From a checkpoint of a small mixture-of-experts model trained on Wikipedia.
Size: 15 layers, width 256, vocabulary 8192, 149M parameters.
Experts: 8 picks a token, a softmax router.
Below are experts of layer 2 (counted from 0) of a mixture-of-experts language model. Rows are named router (the router's row for the expert), gate (a neuron's input weights, with its number), up (a neuron's input weights, with its number) and show model dimensions 0-255. Each number is 500 + 25 x the weight over its row's rms, rounded and kept within 0 to 999. Numbers have three digits each.
Before each expert's rows: a language model's description of what the expert responds to. This comes from a sample of Wikipedia text that the model never trained on.

# expert 11
Description: Year century prefixes. First three digits of four-digit years after "in", commas or brackets, such as 201 in 2018, 200, 197.
router:483517463531447482496468472532503514481527495515525484522462515508483527457526538513525520517512507516504476497490506501523483492513501522500462514464464492487476473530519494487478518480461490474524549474494476512515488504495514461447515491495499494512525521474507513496519480541513477538485489540543459464515515471481461500532525491488514510513492534533528528516512531496521477474499531475465491512477549484477529522540505504505521523491523527485522508504475470515506498474496447458480497535531534458505488530506524473527466549441529471465537514479454477539513498520502466499464490489506460529511507507524473498509502509485499520476526450536498544523487521478465469452525463478529514542484539510508512489527488520451540528520493475550539526525491483513462508483466462
gate0:482505518503485461470497485485437490515518491543490529499478520498491517508448514491482486500509486490528521485512508494481520512517510522450526502496502458449516540467512524481542545481510521543525517523527545541489509487507488525500516483492502529519504491540557495508486537473469514505539481512468508482456534454518483480505540486484514495481510461500479512511544505502482467513567478508481464526521456524511471485446506508551471508500516485531477523503486517540482534432502477449556533465532518506519461492513491508516509508539507484538480506496512529512503527466497517475529475503500483495475490457516497496489482521513554531520489499494501459509551497502514492584504503505512476513493508520508485479458498541513493522531504462498516482525517517453526470479476516
up0:483445473518482496516484498514485503519469483496484460510513507513499489466518472517462494550515493501532475535511529530508515508479504509542460482515478527495516516476499491496535475499488518476545526509486500488517481538492512509473499510470512484490549496489465521480517476508522490506498526499510467471534529526502518517498432530510541471516479502515536500525438496481499532528515533470526520521463521524514504520510544490508554578472547458477507494482487520485540503558501473479453444491504534516477505533491481524462482523547539542521496489511507498509476493539509502514487497514483454495518478504482523531525476508516522506532541515493466515519452526496490480478512472480444498548487465473536465530475494454514489477525465511499485506517497511460501509451499466

# expert 48
Description: Separators after titles. Pipes and semicolons after album titles, names or dates in discography, game-log and transfer tables, e.g. before Released: or a player name.
router:486539538505492516538487510452481514476482456499513527481469503500526512502497501510435505484491477499505525514519476486458519515517478452474478485462474512481534490505542479489444512552538464513549486483493515493492453502485535497506536490483481537479499480496486498489537540475496498545509549509534527489488484482498530522483501484451489521498515529477448508487519448496485499524527488465490523493509475505489498470508540499430501519491512480462521458504494494507496477534496507528545540520491521512559509506452499488518499478514517435520510463483512524481478520501504571462490500488515505525507488497471480490478491498492529550517529489472485527523526503576494516517517484490456494537494514529509461482485530519493475509496523488466471496504505481552528513541479480
gate0:461553487512517510508488477511516484503518516449467548536488506508499470505544492477527517498465477493548525504494537500543488498524547552499494503515476444485525511480486509510513521498503548526467499524467483497510498457490474478465483516488483524471514534480497519533518498464474497484484474522461544451534506472499505484481493482522494503496523510484545455489455541461536504457489448518537506527547514492518486521461493482487482558486501501531502503464503497485541541510533481479520482461486554489529512467531463545501473513494511506501480479491552480513517513467486521485516467509463506491465502500507534489522488503520536477497523489514516481465505500496480516481514496498532468482535495483486565510539480504514536471559479478514468497499515542452517509499529485
up0:495506519515489523518474462501515444528479471481516524507484522478494502531498483501492493479515483511487524435523521543529486507492494487486483470494498471523520511482541485511484526516511510489502501520480483511517460525467514473486502488492535480490521493545478501504435525471490471469487487515517508459511490474497521436492497504499518456470553533494540487496500548434498534495466508494547513541558483532531484526478516498473489545500479507498469527556499548460484497515537499485504475524501491475496531499488495453519486487500476498477472461468506511476490532463483461482492468506498489546503458526506529482504485530429509539506482499477494490494504484474501464517468543538508479521477502478534472463506482536534558456533500521523482526501530493465533492484493525

# expert 17
Description: Mid-word Latinate syllables. Short lowercase syllables inside words, often Latin species names and technical terms, such as laevig-at-um, Clim-ate, beh-avi-or, sq mi.
router:561506503501519492539447524489517449504478530486507494534522518484528470518499478519546502487501477485496451510466476484434488507514550510474460489544502519491543475504505490507482481476478519453458513490491484457503467532524472515493490521476528461491472518519468514496520490497499448496539546497489486491456501536495508530511518509530478494548523522516501514511503497467522510541500524467501536478537489531477479509455471520480519515531501488520500483517543515514492539505448465477510523487496495473514496481466490493510488530531538469540508482522490510472496476490553459512522502484530488492516441534469527495548515518507480486534501456515522509525470498528515482492544498514508535513492485485471537537497492493533487528470503532532514513462491477528484509551517557
gate0:492514502451513481473537462478504490487502467483525487489569499500473487485493514530494481467486507478471507479511529516489491491509503497516538517488512478496497485506517521503467515489441471506482526487522509511465458497495484504502481560453496518464480467492528519545497471471457536482483548506526542550479482499549471509467500531528505468508493533497490480522459524503528481508506461537520488460529498477481521518506508481495464490483491486491498519549512516468501457429502470516499524521478489518518486544549518459491497499496519488520522494477495489442460548502515507503472524524474527491500494443503490489585506505486540480490466520529481540499493475531500463502525506554460503455500523511515481522529512493478477482522482519456498527504500515468491518453521513
up0:547483485495515511469523497562490509478478463497496483470514513508511515455500503444467466520510442517459495503527521502490541483481515506511483494479478487531438504486487495501523457489504526479489463527500513532501513511475515493475499512526530462533512477503456430522494512471486468504479477496523474521539483493520515521470457464502540542501496488458478492501470461521488502480477502486555448517457511499527498487544513516467519525462479496501530504456453530469494514485529493451536466463497495523540531465504530517480527479483478467545500463494492477522534486514529526545482505498487473492530480496523511505496554496510502506522512546492508488519436473500456504516514537503526489524535463498517501497512546488504506520528515509484485491528488517502480491549490515

# expert 27
Description: Titles, election tables, kinship. Suffixes of noble titles (Baroness), election table headers (Votes, Candidate, Turnout), kinship words (daughter, wife, married), and many of in biographies.
router:512458530530460487482476485503493516516509518475530489468476506490504534522519436512492512505500469510511470484555526481498545470490508476518521481477495500501465484469489501531519477508514458482485520517495525508515514492522526454528506506507523485520487495500508523520507478517487461462540530514492512502518509520547549497478505473488498456531499519543521445483547494508520542466519532475485534483469516501489515522469528527526482534472524523479520508481464513490504571489458506511428442495507511508471502473467460494483492489486520536522423478502505513526496484496515458424502521497497547524494482497508505561518509490468502510504465495510481534529501495474483515524478489479485488509517496497525494502521466487526545536473489521452559489495501525527507476473472477
gate0:481559492533471506515512496474495493534540511445481487503469469483512495495524469498519508509516496527506488531529521460504471465533542485559498486517499488517544547524489518481537525490503483480510520500510569511496525525490494522485540463491475499497502507504441488488508484496507502532503506501498470482518517479522505532464431497516485509487484479557472460529474516476467488466498468489520483490460514522519480499517490524505521539509444527491527460512457541516501489503493455464479477531491523490532514474495547553528451466509525512483514481532501453486513508497515537542520468482496523532503504497439520518513516488456514538525461510509518464490473483527498467470536515536524500504510544470498499489477498485473525526501506543514529473510452492505492474484511486
up0:485517502532482485490492506464491466541478459482521467490488517507494493513478512505498505495517454528526502534509444495497521475510522496536498505553521469526481514505518477518488499495532506487459482448482454460501479493478489538528477510506473508482492492458513464559513516472529494509507537470492545520492496466470511510446515511515531496499493484491488490460473531504464469485517471498425497482470523500521515498513512493470458469466513511501500510487449537517506468479505539528499499471497487489520539519514528538471499456457539480490502549558527507477474469486514520512494512537519545505509495532497550506516509502466475505463505549469502520471510468516485501528512530540507526484494453498516517480499512554498486524557494496520492487499438481505504514522440461

# expert 25
Description: Numeric table separators. Pipe separators between numbers in statistics and census tables, plus semicolons, slashes and percent signs in data rows.
router:462442527443455503480503510457481519459517484522525517499485515471517524502492516514486492448485528522492534483531458499464524522525444491530497541467521473500463486500505523451529493499547529496516466527473505499516505533470509462520528485502500524542492525501539457535488522489515467522529510481466538519468478494522543476522523481467495509499510477491510526506540502507468542466508513498532527476540510490515545470508481484492489485500486462523545473484500481478501536544508533527505461447464459480531498508510489459507493457493490503494458509483481498499485502528453486470500487487502527482484506528463501478501526511451511475522538529483491518475533509482490531499512540490557519492505503461548464484514516501496492490535513510489483498513518457530555505474497502
gate0:472460524440483528474465476523498503474482502505473506510485500512524536508499540500486494487476542475457522523521497488485507471485510502540523523524536530532468499493493540489508528519458520548532541551482521499478497520521503478553550489480472503495483506504512447526505518498464503482484527510509492454535514495523476504519507503489483518527520492486503499526432483516466532502460454493509479490497459512556507487519529524475435480484492481468477513540522478512498493524461507503487517436461462496531536529488526494489480494497454487482509518461474458559502510460503514510457485536515515524500513501479504506518508466509458501493483513490548528505463502510516483510527532519459480526517491500561492519523532524507484500530487505467534519509495512497521468448526500
up0:492479523475480540466456497511461518501495495538463508473475500478508506498485526493526512448500517494450501543489501501480531483503502521535542532501563514545506491461503516486498527500505491512530491575486533498496501518497499496538477497470515502472478458514492444520499526462478459496518509496501501501486472472505467485528499495506482540523512480471502505563491502532490492468480482490466485537512519483508531487515522500509451470506468450458484503490482503499492507500467504515487506497466428505590531536487483497479481510499528455514505512446450483554499482460522506519495491558493510514536525483504507465497532486508454518508522538494535495484488508475478494480519487535504466498500476506511488511532483502523469474523484455499557495474492483530504493483547515

# expert 18
Description: Place and personal names. Proper-noun words for places, nationalities and first names, such as American, York, John, Mexico, Japan, Mark.
router:514495479494518485524472514543491495548544482505492490515479536494467508549459521516476520524501485521488466482570536533501490549470435460514509499535446508491479528504539539516495482497495457545526462472478477509513458480508532510493476494519492497537467521486479531453520524474523489513470453436470518502529505490503526516490500517486491491482472488501497516510520491480503478501518459503545512528512465536474546489523564512496519490504502538465503464516460476484516482498525538536505519536531518520478514482546547477500534513484458486498515516477536531514504462495508499504545548466513517485484514543542512525512472513515467488494489471490478499487535506474475494502509482497512514497536529516495511515473514500523497517545464498481518514488500483512482516492461449
gate0:474459471476498541470463546494474484498468509495525479534498483500487503499480551480486488505505531517457492529513479504487502513494478506522482493493542474539497486472491519471506523521520512476477514496539503522471498501530492484449526521497478458495447516482526477546458480471493503512496483547486522518501497454463459459480505491502491495488520535486511544478454475527489518491484499524453482477512516526511512537520521497511466449506479497511491544509519509531474483505520535514528500478491504485460484460472488567542535484473491485531505471469471540499499515467487475512486534533447489507553498481498539516486514500503465525481505501504532495533479540498528493525478524492528481476504540529476479495462469485476561443487456505520501521492466483492454473557512497
up0:462503506527497500509473527469515505574450495482532501512564513530501512506509497557517503545578528549519495497514517485512489528533514494504462444509504490531547512532493528498476486500492499491478466498470510447488449519509505466502517484447479505507463499462491530521494465459463517497510467455509535502495484482487481494452485533525500542471542536491487518499510526482465507493522534540482501487514504528488470514456500527515522456513506540498524536512463493534495480493465480484533475468477473448498528505469517503476507529470505458508485480516501527502478470466497496509514488487442476472505527503509512496544487502498493448475523486510500516518490503482508467484515508508526492511508523509466496480457459492510500468498525454506503487490471501500479446464488530

# expert 22
Description: Mid-word letters in foreign names. Word-internal pieces like y, ro, ou inside transliterated foreign place names and surnames, such as Templetuohy, Gyeongsan, Dangouindougou.
router:506481486481489518512492475479520491452470445538530522477526512510534493487496514470499499448508475474508494492466492507497498536476489510498487514524479466518473535470508483490485467476457502497555458447491486468507527499467485538487491501514528474457482536499457505490501466490507510527503532464464476529474475533476473526502493516506497472464514479519500465495527494547514460525508445480528528474546519470493524522488478489521506484531493459499495522485555512513508439482473532515532500508460499512556476534513535499522497493516504479500517487586468521493518496480518516499530518537510491533510471506539495502524515526467570528554487544506526473531505539489507467503552518508525527525481505467489506516484494514507507498467513509488487502493491499492473503551470530
gate0:489517476461511565478508481497448452451513537524477467494483475491503486462518528532489490494457508469473524498513520501527506459478515489530541495469487545501506431478491514478499535495516510440467509504503508488464505475469477508515504573527494511542507505501565464536499487542469466462471492478527498523522521487514500479544511513507524497456523504519492472526524487488468497464490500505511520557503505519498507496450533480509490503476497530504524472502504511505501483504506505493508515495555518515545494446472492449495448509487451505511499496509487482497513548530486511477504498519533497494536483489484484502504491498533470555477529490490520507530507520497491509495472477446508473496489506561493533536528522515509526483477477463466492481496495528493524466554514523
up0:490481510477481477484470505476481474483529525553483463491507458527487430494519477509494493480471492483482507473505503533553522476505508532522475493460478566502469484506474496498491542550480482492480492498489517451500514481473439497483532522536477499479459514487506482544545527477414479477479482487485498501563513486513534490545524472487510507466502510540536487530532469473475487508500480503484533518505531484532523506499532489517508499471495533476481467513519521495464504537482476466450501478525501504494495493539493474498499517471462542500487536496460472518534544530494506485567509462532480530496503513485521507499501498515491501504472505455504503513491540490519510498461476501513451510497530516500528525514504473506496485498491493458524479484535516474501431494495505

# expert 10
Description: Coordinators and parentheses. Coordinating and, or, & and opening parentheses or commas joining list items or names, such as attacking midfielder or forward, (1835–1905.
router:514472502497507480505503524511519517522521480521517496480493483517476457513533469506470517501507512471499468499496530462436501494528486468518500495506511469478516542516482535512546520485516539485461504521544516519521554506491464470491490498478502511476461529501487534509524477536513532519498487532508488489518519491482495498455540437469545486538471476461506520490512499491530469480498522494498513422493501436510457494478531542488492485491520528513521523481461492465494499506446518440514512502493468453498483495483542532479518543497492480461476527476521468499477486508453520496495494480500532533513492500489506507498473494548493522547505446491461472509518496484492523532538527469507460549522529537491514487519493521513456458511468472466518541480505507497524507466492518
gate0:518484496568509508494446522469487467503540490466481505494478471522502517491498497493536457510514486452501474533543525483475504454513502489500495539529521517486484493516492480475481525461502533461473500464527514474525499495513532463457527502484513489532456509529521521510508486507516437452481517492502500508513500463485498520497511518496517537508462492517460486525487527522526559524492533489488532458512442490506527488486477474505472497530460449488507543499506541528469545481512501523506545441531481498504486493487423500469488454512488491493492494493530516487521469536469509547532519482512515474515499475508468506489515502484499462537490474460462511532466505472487552541483545526484496511482492540520492498510502509529506504515475470473486524534532474492504478477489493
up0:506477543464454509480506499512487530460448498527517456491514526542511503518462507513506486488484451535541525497490500537475519536517511487513462448487500499479524534493511503466489457523483460502498512488475454486488511478499490538441512472490498479504496478448520495442512511443504532522483488527510491522489483530538471500466525491496532486494497523493522536504492502510462474485500495508499476495483521496485532487514553543507560472506522511528519544501476537476547473522475477496467487554468538468504507557560498514483510512499510526558507487464488476499456490501538476527508510505498494532466513530553501503493517537537512512472510493476520492503480517477519514497493535477501518496478497491530514532433524468487533520497520493520488456521515514503528509471499504

# expert 44
Description: Head nouns of names. Common nouns heading institution, event or work names, such as film, Party, University, Cup, Championships, Award.
router:481546504473521498489457525501475502528525520489508465468447520507459493519485530476536492530494496503463496509491481501484530531485460494538525502486516481477487489501534470518545497521512466544488522528485491530498507463506508494521455497495516484523475543509544522546490503493534520484478509518472492465535527486496537512520472473480548473453516532507504520446527516490533453513505535496494448521517481522513538505529512489483497501526485538518484504532508511570510500513525542522445465549523558532493516485509501482515492464460454502465482522476475521524529507536481462524528490505483534542470468467533514489480502492516457525487488507505493490553539504492503545516474471492481489506489507515482500505493524505504530524534527511485496510513530470513439486485478528
gate0:492550495451527556484555491493503485481505527505498483496491513510491502477497481515479467471471506498518509505492499482489493513509528505512496508463492508503515506556490476519459493519485502509481504484508513457459501487505468535490491476504478493476513486532489467533504489488495441537459501529475511495527511520518551466475508495472477461502506496475522489468513517479484498547486500525533484543527498499471527513499513480492460453484476487527486504451529477511490464501497547500497509500446446513492499465509543506499497515464499486434488535540456494523481541462440529517499479503501515473452493520484477508506545468502485513504472458504493517477558497492472455525535468525477458475485496490540498518470494439505519497507497537542502502482486494500523540467577528
up0:479505514471491506475521467490510495487544507476488505473521514537451501481505512555500511528486459490544522513521477471481501517474518534489495516486463534490497503519538487538526523491489491469450494525544507502527478526497503548537521532470461506466480532530542450485491498475492480514483470477503503471527516487520513461529508528515516456497527473489489497515516520525494455520488498495495487469494484483471493561471522481528498476483494530485447523513512455535462473510534523500463472495461486486487520492494476478497495476482454475480530532550491532474497505470450501530505485547514512491431459536476512495509496463495494538444470492519504529507535478487457518506512474494462493497502487532498502554488499476452513520525528478471469480504498483523474543530514471

# expert 59
Description: Adverbs and connectives. Adverbs, adverb endings and connectives like also, not, both, -ally, -ly, plus dashes in date ranges and year prefixes.
router:472510504463513481517523501515468532513539497518497479547481514422518480466504510523523514509523541498493501498521456510493486494506540497492479534491512490494486476532468509533530503513525496541501515508542498488513528551530491461476485490511447485504508511494473457529470483462479489461502480477524508495498534482467494489445503489481459527507548491485548466428485479461510531458503540481524486543496558446456514527511470526522512484465534497498534522495529490454512510487453483491492496453497517527499506517486487473492511491441476528471533514509524506504440552529476450498495475506526506485494508531517496502490531543512498514474502491506487532496485486494512521466515500476498546492518544477501505523488513489492502496488511495480516473497535479440487501478472467
gate0:468474534492515474517524533488531474473500519546522520552532484469496482485527518468489474478471537475481457504509478511471514478476505502507490544531525556528493481483437483506501499503487470505523504482484541501457519490497497553511567477501519513487477497528473486548480509491491520487516523506523516509557526542487512468489562461553536445519508489485473472579475484539500478490509488489545502489541522507546494488467456498521487477452491518491534513485494510484485502526490513462482466495544492475547502492484485495533528501496490494531499494490514470518507496511441495486483520483492520515512502495541542503497552497473537487476484522514496507498471478554559491467500510523514523499501513503539522505523514482510509524511505497461479488481513509467525479489517489
up0:502514523515519530499495491539551557484499492507509533474436513518492499552460465526501461513516452508493515516524527495488515481497475493516532461507449485473503506453528511504513528531544519483474499515506514536511503501519546510511492518521483540522504563459494509526476523481522491505491482456527518528481443500520549557507480512515523519528482504511508497477505501497519512513493494489479481477505439494484502503482506531518502484491491486512478506538553477489498513488483494512494477526445519500495501517500507538457471534508476529534502505501477519484500522492528465568509459519488460473449512501523486512543479492516526500451508537479456443504563474459475481496510496502500507515480531452492499485530501515493504509488441483441506541480515488508510515513477519

# expert 40
Description: Government and institution nouns. Nouns naming governments, ministries, parties and offices after the or of, such as Ministry of, Labour Party, President.
router:445550525499507491477477510499487529501468538449477474494506491547538508527536481513502480540474492473495466511476494489539502488516493543507542525490497449490488504516508537542501516470496496526505518508468484491497472510495455495514505506518514567527487485532545524453512505487464493492454466551492520474525535471466501463514492510504527471535475516530502473492479497490494478510524497504538506548526517514539537501532520514462494473485485513483510509481506524526515497503542514509471483530521504516494520433521508420523514510470459501449518491465494529501507465488458514510499511530492532525495471506468511450547490494503506489499488494543502497468524515490456529548478507522469521535470497512458499496521481545492534484503528534519499472528507468525487493502540519
gate0:469490491511480521504521487497500476477466507475500520488488463478508473493542523498484502457476501468504490504464489484484486529525526496486494534538509494511522500477476547535489519505521501493467513501511454503479453449478493544468502517500535508493474510565538467473481506457464498541462521566527541514479480474452524474511500489541546506490510540549496521483493524514501511512472508485477493517487476530484473479544449544526521498478484488474502500475505522542504495497521501552471467507493484522483491499504561461491456510510523490535484499539454509471503513495526520444496462505483512551507470488499458508491478490480528511489501513537508448467512442510491530543506556525496517528454521504457499469516488473494497540500498498503492471498498509520500498550510503
up0:565468538501471475531456536473469485508542547509496495547474476524446528476438502524537505474526505543487506491485496502485489439469465515488528513532531521482466470462518455505509479519476498509504488512541514488539516522543537478528486491466473500519484485480475456509494490515521461444523497489485472492561505472484481497506518473507474530542514465464493511515497497514506513512516516447502518505541510545486513524504518459511541534535520517486494511508494486455499554505528537492501537476521511484514486517506495532458515475498502478502455487514538475482495520506519498531523515479487493466514498516534494506496520526482507476502508492483527513494508542492502513471478470488504535478534489524500508536476523475468514452469520483501560467522474529469511490473477500

# expert 13
Description: Single-letter word pieces. Short consonant pieces inside or ending a word, above all plural s (brigs, Slavs, 2040s), also m, g, v, sh.
router:516485478485531500528500473470524530520514495457493465502496498498504482481520489506508510465513480512492526508461483445468483524520541547496482517540463488520519506496536492466520463478491553491493467488543489499519503521518521525474479506485483499464525493497515456528533491524481478490489521497508497476485484530483487515444493514488485514527479476511498533504500500500555511510485520511479511461520538500470479508466460519500506492533492457543452516488514493473508512498466513472535488500485500486479525484524479531482486455527537509486532512509536510547452482458516465522519488503495519497494474455469511517494511527500546526536449549531484523495454501529485545443539478482551515524446481503490492514515488496535543549444482513456484500479484552542520523529503509
gate0:491487528483489471502522500487510482545505507467532490541470495428496506472504473496505504504471502491517485501533525478498515464514513488510489509475489539489510501508481476519450483514530522510499498529450480535513522511481542495484475516495473514513503514457492497493479527491491485508523506486529491546496460488467462494533515481478516493546499502511464502499518520488548525478478525513463492487538491496505480500507498475555497528484458511522430515514486499512491519484509524507469446501497498461529478510540495500488485497501535545508602488457527541448484505503514462447480503465510502486507505504499472495480499523435477478483480430506494470511564536515523504454528503505479519485509494504502514451503508472514471504498471497478478469556537467476501514510541460
up0:518492494527488470506542476511539485518502522481522527543479507511524496450510537484478500496479517492517542532515535462484535497529522499472469510519533513493497488507519488461458508541510475501483473496463511506488526498506515522539535519497541520512501493565456475526481493453477501546557544529509494490509506497509524496483492504465522500525497454540553541510501531507527477475473521527519485489477519530491491484521486478534483514488472511455511495525535507481492502529525481485494485523478454471542485492528510507506514521499544518539554493496502516473518521521510523488515453468503474513505493510474482452461571488463504508484498478503449469500496505502502489496466520570485527464516484451501466515485457483524529517489464475496482495516514484446477488485556493

# expert 54
Description: Single-letter word starts. Lone letters beginning a word split off, often k, n, N, K, S, H, as in kit, nation, GM, Vulcan.
router:497480493493471508532517522549499519482478486480529470508526518527458507502506518505466516501504498539512558495458480478491535541464521496498524528507480523485510534526511480469522473532534535535517461493515501488511495520534483505473473498465495561451509460459480497532499477491465502509458465490485476462536478518477469487507539530499473463512469489469532525499533469511483468511451478481480506487477537491487474521487482482512531491475472474547458517517488490458531476531474500504547508537528501454476520508465550492487525467531505476466546525500508501483486484489524525544506467494526500526495499472516515497446492536524534505503507491464470529457491528524480479461479475484455484533510454504468479483521518508544512518504482490517478498526530482477541532500498487
gate0:521507517508483541509502523521529537484500484473534503511521487489511512474521473505501472484498475513510505504484494480523477500549493488493504501514530503518504481502511507518482547517509476503497522447490515485494493502466472493510492491481527486466483461509472516468486485506498463514521472526513523474484488534479509494516519497559490485484506473462512466470476514464493463562446437505509532441559491498521500527536488428502490499494492500429500520477505540527463472489504484506469461539495463527489455516483577502512502509465498534478528528525507460449474487500492489471524523489462453523521460491492478514561543510478520484512497517548466483536508525481487514546517488510482514489499523496465483516507474457476510511489535515527493523482502504506493444513523542
up0:522531508533465491505508495485502509496510492531535505477530484528535514494501515466490482480494514475467497499523482481543467504554506558488489482508522519527508457514489487483482493480488478511557547509469508493468453518476454503499485534510514465510488499489467511477528446469503457535548540534511473489475477483496526495536503479501494503522518503470497517498503501496477462519505477545514530483508516473538490540512530443470498554502484495453505476513497477536483496504505501474506481475525487556495489475534474548487460498465491509469523549492489474506456454488515496502507533502485516496525456500467503461554539483519501481548505513511504513457467510471509472482509509493415505488484516474524526489510470480493490517468518490532520514499498512497485466569519545

# expert 30
Description: Film and TV terms. Words about film, television and music in credits, award tables and filmographies, such as film, TV, Production, directed, Cinematic.
router:504530510518506538456451514476476504510477526524505492472497503514455513529498482484471506486480482527468513506454515507512490511466446489528520490482525465485466547482479529457490521557474521533566469531506479518494546490480530557499486492514546526527506526512490470465511554474552477495491530517492534480485516465506524535505493495463489469488468461538528503473549487496500514516469520497504506524469485506550482535488544535504500487524491497499518471528460512523515493517493498516532497488506529519515496463524481502508462524539498501502460488546520515464507477536536495469520495460480528477505492453554470518439488474524481521488519519521517503489467497508492511543513496495527475548498514498473517499518524516477506492540485483490506486463534469528507490546495499
gate0:510500508526502476533482464491497503517440519473489498540473469483523495469531510493520518539506469466491506495505489514494480482500540513505544502513516484503500486472476519525472493518487528500514467502497482524520544486511500528489535484493545507483519521502542524512531509535512491483502500519492526492483501491469496523473474485484484550540490505509449509506506540526479499514459502466486561510482467509545535528515485532493472526472482497514530475510493505494467526544468451491506468463501504487470485493548496494484492508540505488515463525502551515507470501530540558533476486495522494485501449426470501517445460519471519519451493474508488556505569486532499501505539545469513506464469472474444507468498453504491518501527525489518494480511489531466493513545517497
up0:500528459475516531490490531459528473489483521469520500515505476472527465538496472445490496499516491519500426536495520482516443480502501482505490532526479467471488513512479530465481501471527536470523503507554511508453489491504530518455492504452483481507505575538493507514530487515500498522492506510463539518489511499526486486455446464515512513533508481529538477483507486459522522471509492489512460526505494519492483447572476509497487479545477456509492497520468511477502523510504491492512511461484528579487484490457522521496545512476519463505535464494545509529535492516486523472534503496509556505515497514529496520489491506501485532509542454503512506490485479491532517526518520492541468480508485467506491500493510488522479480509508543496498536456496507511497524516522478

# expert 36
Description: Table cell separators. Pipe separators between table cells, mostly after names or parties before numbers or results, in election, sports and roster tables.
router:492502533472471467518469551511509510481508504521501495467470494544494567528490486497499516502485531502507529493539515489445555513459476495487498494460512490496522492515521499496527499500541444482533486522461490495486504488469524482541508502463461543528505474514489502483518541467519522551539503472502527487484473501514513502516485468487516498491511513464472508474491424487503514493531528471498548507489481462494519465478519500521494527500503471459495475442515486509498526537484467518551531497513539484534490477456490491505509532516491449518478507480485517491459467557441533478475516531518560517496514511456472500471493462498504520512519534474481544497506546521477511487524468483499485514526516493530505492468515515475459557495482484510511531510510509530489513500476486
gate0:462512526493498559505523487489467502511520514524524492499499521489487497500527521485476490442508483507475514499549510522467495484490496486508490501473533495556520529495497496515486470556511485496488499483470522474481494525477514471473543491514501461498550541464526491496527534491537461520474512499531494518464437511522501478486497517479509503505547532523498489471494502498469518468509499465479502529554522497557522482496490450443485528539491473517526513493472533498463452528480534498545481451453446533524507532520477486490506496496519481525507511491475489498519570497498451492514471457547530501505492506498516534456480526482500531465554519489507533435500468510524519508496506505472486514509501463503524508520495505484529524505538533471522504488509475461513496527468498
up0:504491509482494485538521485519505472526450483452495475476553508462521544499517483507559497486492536503495489502474475488523508524506517524447533476529489526481505468508473498450519529487487487534510513508511459513476510478479483496500463500519483501513428518503472437486488512478496520475524504501493491497488478447490518515531500534512502530508520514506499494537484479497534512478491503494534473507497497485502463514519526496502500505468499531439474468544554475490487520530544525536487521515487523494503497495525497551472467511534517479462460488508545533462493516455533485515509431490492464513503549507510474488512476458528499437512477481523485482529509503508511493479494521489485517498487513479508512445552473459460494480482443460521459466539506475508508505482492512

# expert 9
Description: Short mid-word fragments. Short word-internal pieces after a first syllable, especially ed in hereditary, plus it, iv, ti, id, as in Der-iv-atives, Vic-ti-m.
router:492464504540472479475516504512470461499499494464507512488476512493496487483515475490567488493503499512503502491484483502456511488502484489494467449502482485502487501522500505507474535514465495492503488488530503486509470515468483451548497502522517503483473483509485466544531506529548525516482536521489474497458518542476528478503488524548519479501500543536472476459524462538537567527470481461460497452455534519522473501485508492474495477484497513437494481455491513495512482497485510521491450541439522463513499513447484509478487485482543505466474489511490442505532503479487490500503476484498523518490486462510485503522505519460525498536455506491510498506457494527532490512488499505534516520541564450479518484494504479488538516498471509489484521498531479553557502469492530
gate0:492485499535494492518462553492491522527432486499493505489446469533493457482506542540494466537494475487494521502451516522466548494506493454515515476552520512518496490521519524531491532490489488510504534479494531486501459553505497533499572493552440509457489519480524553503481504507480516490454516481499522481509547475529537499515501512499503509530468521514504468411498478529501496494511501475501487471506489460500493485493508514518488481470496501507483467464499464439505559478532495493520490495524495485481493466485498496490496500467442498495477518551481524491520489508506476496504525510477533517456495503492489494507527506469530503470462522488515530517507484499463498514517516527489495507521506482493517458534483482514499527462524475471480473501506526560490444490469502
up0:464480539500482472502462471523494491504461458501510532478435518486462463491527541536476530560503464472484521525499512507453512473471480469508523511493513522490502511492479460483503530527532444542537517494474509507534485496524551538493525502580488499497529498476511499512481511532465528487495506497515533483507523518502517484480531485466538540513514503529481470406531494541513480456488484523485495501481508464528475486452515500504484483461475500508480500501498519470498570460530494530497505500498511493504490494488485488482514442460496475488471527533505510500504530547505487501507499524493472518465493477524471497495514523500552486479500520469512510539503520490477514498486509476506527534508531482467488442476507490548510486477528463525480476487503487522524506482487499

# expert 24
Description: Word-ending pieces. Final pieces completing a word, especially y, u, ing, ence and apostrophes, such as happy, lawyer, bluestone, Recording.
router:469477493521496518505503495537470458453451518492490519458525517512522488493473488502523509545500501498481481489464536501500518483483487513521475521477502448500490471483514472520474469475500550462519474513497500500475523504519519523463481517492474521497491461489540491488507500540494530509454537531488488493473490518459456490492514540519480507514540501529492488530531469526549492486471480464495492510475510459540505505500477466524506514507486450518500507514497487491499445516508448489522485470461505499522490547483495506495568461545452473529542465516495501532474525469519523499510459459496458466499485476519469467478497522459498487504514506494499496489470461496446479478480513486496499489507472482496455537491490498527513505482498540474459479533505427502564513530533526
gate0:474528514517481484481511454491489524496529499497515531507479514497472510431481510535488484494449483472509511523471485492495503451501521478518512478521560548460477481481517477507445503505483463486512444479488511485481538492490526506458526491521528514545464482521504530503491520501509483527499481583517511474479485498560516506513520513491487547503528482542482516529507515466472484516518498537477504439447506475484557495498529526495479488513498484520486505502499525506461519474512473515522472463492488495531502546528502483512549442469503449521531511500466472448469509472527513510500531484483485536502506462491505474491537489520495517485512488501481521497552500505509518535488506484515536504468475482506504481485508503513459446506464483499476518525463472508542489539513521
up0:465512516508497523483480496483496523452540502498489496518479479488480515487442513531494466489488517509552524542466476528551548463510533568499545492518487522487486505494493499491460470492538500494515472496506509469483534511474547498507549520516538535501487449533472497490495509551530506530472523525492513485484476523569478538494494498477492492519515476503459483509500487508503481490508486459518502499487488461503507499498517560487501470555533486483480480511510488505544558448513468502539488467471499510536507514500481470507540550508505508492468516518501488506492516490539545530479494496457518536528508469553471513498522534478478544521499471495505504499489490492473510515465488508527489512500490447506493517509523537526515467516455467560517512490496526539509534512487480